Experts of a small language model.
Size: 8 layers, width 128, vocabulary 1286, 6.67M parameters.
Training: a variant of SOAP for the experts, 484M tokens.
Below are experts of layer 5 (counted from 0) of a mixture-of-experts language model. Rows are named router (the router's row for the expert), gate (a neuron's input weights, with its number), up (a neuron's input weights, with its number) and show model dimensions 0-127. Each number is 500 + 40 x the weight over its row's rms, rounded and kept within 0 to 999. Numbers have three digits each.
Before each expert's rows: a language model's description of what the expert responds to. This comes from a sample of Wikipedia text that the model never trained on.

# expert 43
It responds to: Clause-linking words. Commas and clause openers like which, that, while, where, when, but, plus a few inner pieces like as in aphasia, ys in metaphysics.
router:580467469435541541479423484539489544452478453504534537550502529463583505408510449543551555580525482495514518505565487517465462532509504491478461434455483549547513507499478519502524556468534424446514529479519541436520528424572461479431483491497539529440458487449487510495464551429533467476476500523520556514447417545487441512496508507427544508501526514477559439497462519488569523481454
gate0:559487504529453477471547495544465467492511602473502566446498524513599531529520468514481457522482550499510519580534544494520483437544496472449419485477438503470455501536452585526550472522479397506429457500531453442479473458479532482481425476530451508487440521508523466511507518457516496494528538533582446496463484521482455538488534432496563526476499519521600527486499462586470511480552
up0:461512438518492478510538563487515415472459486487521443454514515442521529452483489482426469427494519529452511499462500534521536499480465464472554522514552468419494527426385505557510550520435516460476502496482474524554520496432480565502478421471550520476513600530503502514471529458490528507545485502540438533428417491505496486510506511599530474526534440463521595521448534488551529485528

# expert 44
It responds to: Headings and Fran- names. Section-heading equals signs and the piece Fran in France, Frank, François, plus pieces of football, play, music, international and count.
router:487395494500467490482461488518486525500482519468481535524565429583478466504493508492428465593453538506548463504487463546472513393498460564503499481486483503511493530489457424438460556468546500511467561464508462502473490463404469552504476445455486506583542470513555520542487485486463513513553483493466476486459584520470545440464502545591415530525461525549492552448548509492521499531535
gate3:476515526481465522441520456500436492524545479458586566499554510547422479527485576479517553445475467570567501475523454566464479416506457481522459519513528537510466468497483529488482525540485485560491530533461489452488530464404514501466508507504472470511608450501473586537452476539552536495556539430512527503438556477599440529533472479493439554462523467455443475525478504509491514524503
up3:487504528489608486485555507509430464523542515536431447521456520483543509539532451522490511506519532445483547512486543576492530489526482512420471447556544529542497525441583487516501563510510429519437497454572529499389466507490516500551492452563442489518469504548438479510480489490522556512503496477486522476516565535552490453433460517462520486493525645481572522457510511510497551505483

# expert 56
It responds to: Consonant-cluster word starts. Word-initial pieces like pr, off, ad, pol, dec, gr, and u after s in suffered or suffering, in verbs and abstract nouns.
router:418557463485452510529563510519425514472476477566522501534526508491493540513424514438554531461460544533463445468454425505458481501501545481555508509529426549522555444392451453476537469514494538498522522456552496442511470493501525522447493531498437490521518534480437520496457498484418476446477551454499455403520482551505531565446482465478511478510503546530559426536496496475585503454481
gate1:438517492468527499481523540458479500517597508517534508525440486428474454476529485522515517409457487578526495446520511475480467474477513447507530488484475540551507617478553524553501535429482525458568489491501510449471550535511529508483471506410471503520460477451482558494512430494458459497502560467589484491477437504488466507504397557413544491558514475525489473497405441506518470476448
up1:476560484495526615436498565427480467434529461450450540529530461528495513486457471496501518533500427484507485473537513457524515513567495505519519516496537496410444462502538480465519500559567506476527509418503406516545427494552495538563533500542450535524496495471460475555547516509512456532420466515440514557526457539493469531560556462494448465514506540455482552493476496481555396487463

# expert 34
It responds to: Foreign name onsets. Initial capitals or syllable letters in Asian and other non-English names, often after hyphens, as in Chung-Hyeok, Po-king, Prakash, Miyakawa.
router:479547548530516459567506555491537401524524471584545463488468518554482525465531472493440574549499461499519480491468534513535502588455486538482536524483520422524452574522463492397467464519446550493559485533466437464504523471464469461555512579513485464522483537504533523449541521427506500496477493487496466524452430464502560449506488474472492563527495498467396484534428460449456508481474
gate0:556532462586493403505469458497490446504514455515501497593472543539500529497481493500565530513488563514509470482484470482584537515511496519410541492511479518517451493413569531492507497545480526518491437487557505516476427526527454520467472537558540446471492421551497502517495522552539552554545514555544521490453482484588457486458468560539470496486475488394503497474467405524449526531545
up0:482571457577434512493502500536493494525479455523484512404486495472476551506518487462571463511501548507463472504458477460452530548500469473522549506518430567531457518496496445475477568480467494422492549564561467491499461508435470434539417473560451462521473543522508512487544473501450536519588549512437571448483488551486527558494442482491492503511597532493505465497527505503603506577501

# expert 12
It responds to: Word-ending pieces. Final word pieces before colons, line breaks or pipes, especially in taxonomy infobox labels (Suborder, Infraorder, Spouse), and spaces between words.
router:486518511450456464484535443482549505514490455556460517524437517501522510516517444411490493525563529552525502526540488499517459477559565502532497569541533494455494523514530503536515486444507570502453563474521541521466512501441531503534515490474517484431590483558483432552421480535520478387421565493525499435428566456466519487547472513496510490417564543527510543514568488504550439471514
gate0:477465516462459433514498478478536528519518452488534474527492520508595533544487504518442523482520506487457556548435501573490569503507519494570490520399514559504520504480505519509485562516431456457465510575579517471506450409494538450432574548469549496473511531532515536471464475497553466434485554471518493448465473510533503519529440531511521409555521509525517475548490418442521472453580
up0:521428525530534537530527534470607501562509485558443509461493477524487552477490492504506535437519509481482458511503538532446470513525491495601574444471543502432539516459446505551451500526495488479543548450433543524425502534530516494511551520517527483512522501446525537413615500468487462543483502470516479554515534522498605479480528479546503554440528492508488541511536499492398572550532

# expert 58
It responds to: Colons, h onsets. Colons in track times like 03:26, hyphens and table pipes, and word-opening h, ret, loc pieces as in housing, history.
router:466562511444614452566554585501517462526458508529500521475475508539520426465479554571428495472514475463552572475541482530484521511467544553490464498479531511531467499519500495520567438506477534475519406495466476505506467462531463473536496533509563482498478482586438473558472498480549551563497533538527414509494421497444523519563517509499550523511505496434433498434557521497484536446478
gate8:554466473471455474458472504523543521512518536477550540444487517577472455515508523528483520451439444489460518525432539499543483515504496540480511515513466523492509499550475460478438462525447573534475530455430494484518550538431578522503507520438506517422549460411581425555500470507543558462460474457550465506503512553474487553541509464492423511469547552508445421554506439463429540504461
up8:444497505484497518439538473530572449533433423391447449463515495462573491462479511526503530504441453486450486478486479521472453526503421493542532518527527481454470551507520484493498504527516532536533501467478496565458550525528546569569571499451447549416538515439543528484490496498586429503502465502543452542422481499505460456556545471492457517513464521510474508575434462456446456494502

# expert 18
It responds to: Name-initial D, R, J. Capital letters or short pieces starting proper names and words, mainly D, R, Z, Jos, Ind, e.g. Dylan, Joseph, India.
router:514466544510533443523570446551385471568533524436550481510499490482531490441489491503477490524505466515492487420428486540569524554508470502497513524434501453485435579449420535494478516566540490456518465541495502524492513509439473554481541554437510478520498492580518494488457533516461482490487542547517467439486469515567565408518470514575545521513478498470541490508442474491432443470560
gate0:500484497522483468394509479484501515527517509434552453492531519521541548423486497473542550498488495494571470473525506520501432517468478529519477521570495478477492528547516511429454507542447503578506481561509523465458516457445457445464497469515548448560543539498506523504411532548450514515555522457530467540479482508581514571585451459442467524511483534526529501584530490528423419581441
up0:490572533525471497520446528571568516535519495533560508527483482548486507504508479483550610530524485515479462536539493541576527487530484485573540507456561528562560553482489542513550484561468517535570531468498483511476561518452457520510546501503499482427476476512454509479533469501482495422458506459486461394479542514547511542415535438533495500533490465497460445520422498442414564455448

# expert 19
It responds to: Word-start and mid-word stems. Early and middle word pieces such as att, man, en, reg, dep, and mid-word t, ic, f, as in Seat-t-le, part-ic-ularly, art-ic-le.
router:496506531473459522496532507549537509478481449477534498532503492485451499486462478494519483529483540482534509495548482532496507528413526554600515474513445486616530554506465517435489574457494519535508494443512519524513546477553551454498545481516532444597447549587514553485517394514466534399537515523466521479519502564584438475463475580498443439460472506478532490481481563467522478493480
gate0:488552481526484550585574541527526554452562480509544566469474498485485516490484549579529525533450492499488458477427489498532541512566545493529453516492546449471470495516545495565433497557482431474554492510515524559575514484398529504515510495493499491466428526557482514550451436469450475486471479426466520451465473508486527534564507476463511495562464547444503485427464557456525438434537
up0:443500499466516547502526529507469428468494529498478491476459461484434554432506573531513460465499475550440505472495530507511569525440499553503520536513517472518567502520513487426549498547473537510522542489550512499508490471455478478436591455387538534535489503564459510524551528437502577466462511440496385507491530517455520427465531552515558490477531423526473486447517478461543518502412

# expert 9
It responds to: Initial p/b/c pieces. Word-starting P, B, C pieces, often in infobox fields and place names, such as Postal code, Population, Bulgaria, purpose, Coordinates.
router:585546463490475472523550417593498448516473530533559517455476470514476417488522488484535539566478473568471487494532537550475487521550482529440570488508499439462498542467536495520498442550467478498473522504468606502522485524492515428495508594485429432517469459497510491594513448556461519495497423572470454522527529483557523515550566485531525499510439485501489434454479514515510473482458
gate1:475495567471503489535472486562474508529540604528577492497503499497560452538510492487527525511466447424516554529497484482499550520477517502491488505464592489512515544554552443524506454452509499447468530556480514441485463541492481449539568494498477560408551515495536535490523555536497579553559534475432515467495562528499525562485479524590495477403456515446517535528455465543524411530491
up1:391463440457503512476547548480588452517455510449572529486485546504574526550523511530526499631467529512516490458483506468494512519488533432544528519501469478497456520514464504504509448498460446465503446501517526518539537456494486507505510473443498460545528517532485584532522500430447537478422519463484491432500435457484528449457459445553500560510427556432459506516442528437540539507528

# expert 13
It responds to: Word-initial p/c pieces. Opening pieces starting with p or c, often after a prefix or article, such as p in corresponding, cap, per, app, elect.
router:532542494545411546489482504495416482425447476482509467460534472523462458534458523470525527476515537553561481511576516510466493506526483487469526470485521504460507530467468465441510435492489477563489477481426548564500459526584506553563540578536461450472463455494425471565508406537494536516556495524432519528514457546587474527505521478572497498502492470484514474413546454575507492544482
gate1:507524527474536505571543487480550456477459492495486499485398445520510471568547477563500495482585443483503487516561524479539523521503473455543511534496521518445528460484484499441524475466487571483467468405515487481485474491525550577507433581506510545531428473511425479532501482603492520540511442449493551439516482400529482496465564455521575481474474516566455441463487518470491471467465
up1:456453512484508522500506387593483500429544458502471461502475491520513558474508503582557537533462494444437574557453485537530511590559509552528507505471517502521511505484508493526583517484504574512470457508478556501554523551599513534508434511497467471530497515450550471557520465490457485539477447440521532529491610516539502542484525470560484473489475494499568453520535454530428502513536

# expert 27
It responds to: Initial f/ad pieces, UTF bytes. Word-starting F, H, Ad pieces (Adelaide, Additionally, addressed, Hobart) and raw multibyte character fragments such as curly quotes and non-Latin script.
router:531527497536473465478512486505566542525451489563503517496512545505488502466508575474433453543523530503446558505529445589560454509414481509542445530492494485512493417464482500466505542528408509538472496462450479465487500537539546497546532538595497449547475534547514511460538457458513546455555471487499498470518488508417546493467461478506446531543441443460527590538544568441510577521457
gate2:471514464485464443476512511477499546503498471560454527523494444468522519458545458446513599522527531472552469473421505511434520554494503490458457501490516543442498455489501535518480568554481440462483481496566473490519518552520533402480475441570515439431445515495443519476489494529435447541513496548414458471481410530500483502538400458480539497589488543497547516516452433548507488514510
up2:432563495503528561512503457531428549495526452565521505414506492467513512483485513464586544447473476478565525567543461570447475533537477555457512440426480440576476485533475446518425515507541535575526501475555452478532526456486486602463440534536523491446509559508534525514567534566562501475509474509486467487504407484556531479501509470505475462547510533527477470492452502505496475527516

# expert 30
It responds to: Initial th, pl clusters. Word-opening consonant clusters like th, Th, pl, Pl, Har, Wh (third, thus, Playing), plus bytes inside CJK and special characters.
router:479516422488459521528497532520558478568459475508438452511521544484497466492491520510514454469525559507485535514496435509496455549446450514505601481487536521478519552502518499498431529466476546486483525462407500443521508553588502481455590495540429525519460513480534432494530558501547502494518478539461519569516504435496472499430476412443448508516461509467484504503509617483496549561411
gate8:427509400547494544527554481427450516464495472472469516491433462469484520529453581458428466486529500474500502497500518503519491470429522515520534544531525496508526482514535512460531534468425473532468409551517456409533487507452516596412472512512496511526458458512421534489405505492524526506450445496478466537472505538527512498509474544542521450471469506387482605506533492479470511518490
up8:450516472484471551431512420497548557487467504439493487488456534459543448450502505490560495463514504491453505600528564506469517472521534538456522552495485482438501527528464434566540520530507504457530478591464490506576531478578525514534468487552442475545452397468481593448510485512540545481569476518488461504488501525575529512535505485478498510526556494497450478472417536445445431475498

# expert 3
It responds to: Word-initial d pieces. Word-starting d or D pieces and blank table cells, as in d'Ivoire, date, district, Independence Day, plus mid-word endings like -en, -es.
router:528468559502513464477560453549462441560489478552466429441478581457555517495515427499512478576513479530475490465445450500522525500462466496506522478480554483471477594479488498507463502511487465553531516477544529446529540533474432436509541473480522427481434444578563526409457505536460469477495511486536503503470511508499586488465506578532486490406551515474599494517453457485477493497533
gate6:532501519527543497454505430533524474514506497477529487501500526494604536484544559486546523504527509501577509470457608487533513402510448457419449458530488501456436475488503475511457501431512476468433449549473540491450512575452536528458541503420563498462450512588556534494511501479481468518539469488514415515489515478477537477470527497542513568477494477497454556529446439471547552446450
up6:475447514411460467456521437585455472530501498495530489454517550411497479485371548508466481466508529476487508506484509514502477495442506554499518538533548550530469476398551520473468490465426439522438494478524423508512493469475532558527476560496533493554420419475477484526529403540457493474427460465530539461501466475520504509542520506457484510521505521524514450502521481460452469585500

# expert 16
It responds to: Mid-word Latinate stems. Middle stem pieces of Latinate words after a prefix fragment, before suffixes like -ion or -ed, as in perm-iss-ion, p-resent, Tr-act-or.
router:453500526530459519460510473523461453551455481504424540493523489541533532475496397462505608507499436434499518536452535457462472433511544504459512575429519541499489511505413482418474613419523457525525591471571459543496541485493551515498492517535514504485509494488530515496533451563465484520440461476522528546472512546527516470555492527520477476446544488548433448463531506526477475510507
gate3:482506494540540500476557508554481438554515542498474534421496535496426547484494492473532560504496485496543509444434525510505554435501466523483431421533470480581508499515467414504482468528456546585452498489542580463511523413522484504528482577499370503448500463491451518511526511488486519453457512471542508469542526527496548510467495368539462513489501498507472440488466460528474550488474
up3:514546577531528475462482503453512550591401502466534509443530527565482454455484542447528485434505509504510496564492493506518444531490484488424607538467546506477473502553567493535497510440476550476432457510503470552520510523525473472506551483528558513507512500540471491429515465545487513420522470518543497498536545516508528513588515474501499544496457480440585491468482411469494519522614

# expert 49
It responds to: Word-initial c/sh/st pieces. Opening pieces of words starting with c, sh, st, comm, sp, bl, often after the or a, as in shipwrecks, show, state, covered.
router:581520568524436489557510471502505483429423489599490504491477464499538531533525490467524565506486510500477468581549537466523525445466466525444518539515536543465489449447459453424503483492477477562510560408464493437546507488536492442563563520447490463424454541464487484476527482500520517514492526507527486570561445509539468509482463443483498496503529449551487404486528439531455538556487
gate0:583491544532519447517428548530596468453568484524533520580499511553541492479568505562486481505552509451475490471481472526532538508460547502473508502522531604445498429470535514526495528466513492484494488501450531546497488545444417455581525500480535487497505489496489524491543526421494505452593546482534447535486419530477512511552408472526487459471485525506574479483473524539583501559506
up0:478487520512510476463496554524585501574434445496498537448475409469518457487564516549531473503506404544468540529567519504577509525550467527538528532555488510451546500553590496494418495448497480518476433518490497495536540466508462461493452467453422475538462550556493510536553546488581504525541537532469540550503494559531501479516522442504490515417464523443546484499494512499506523402508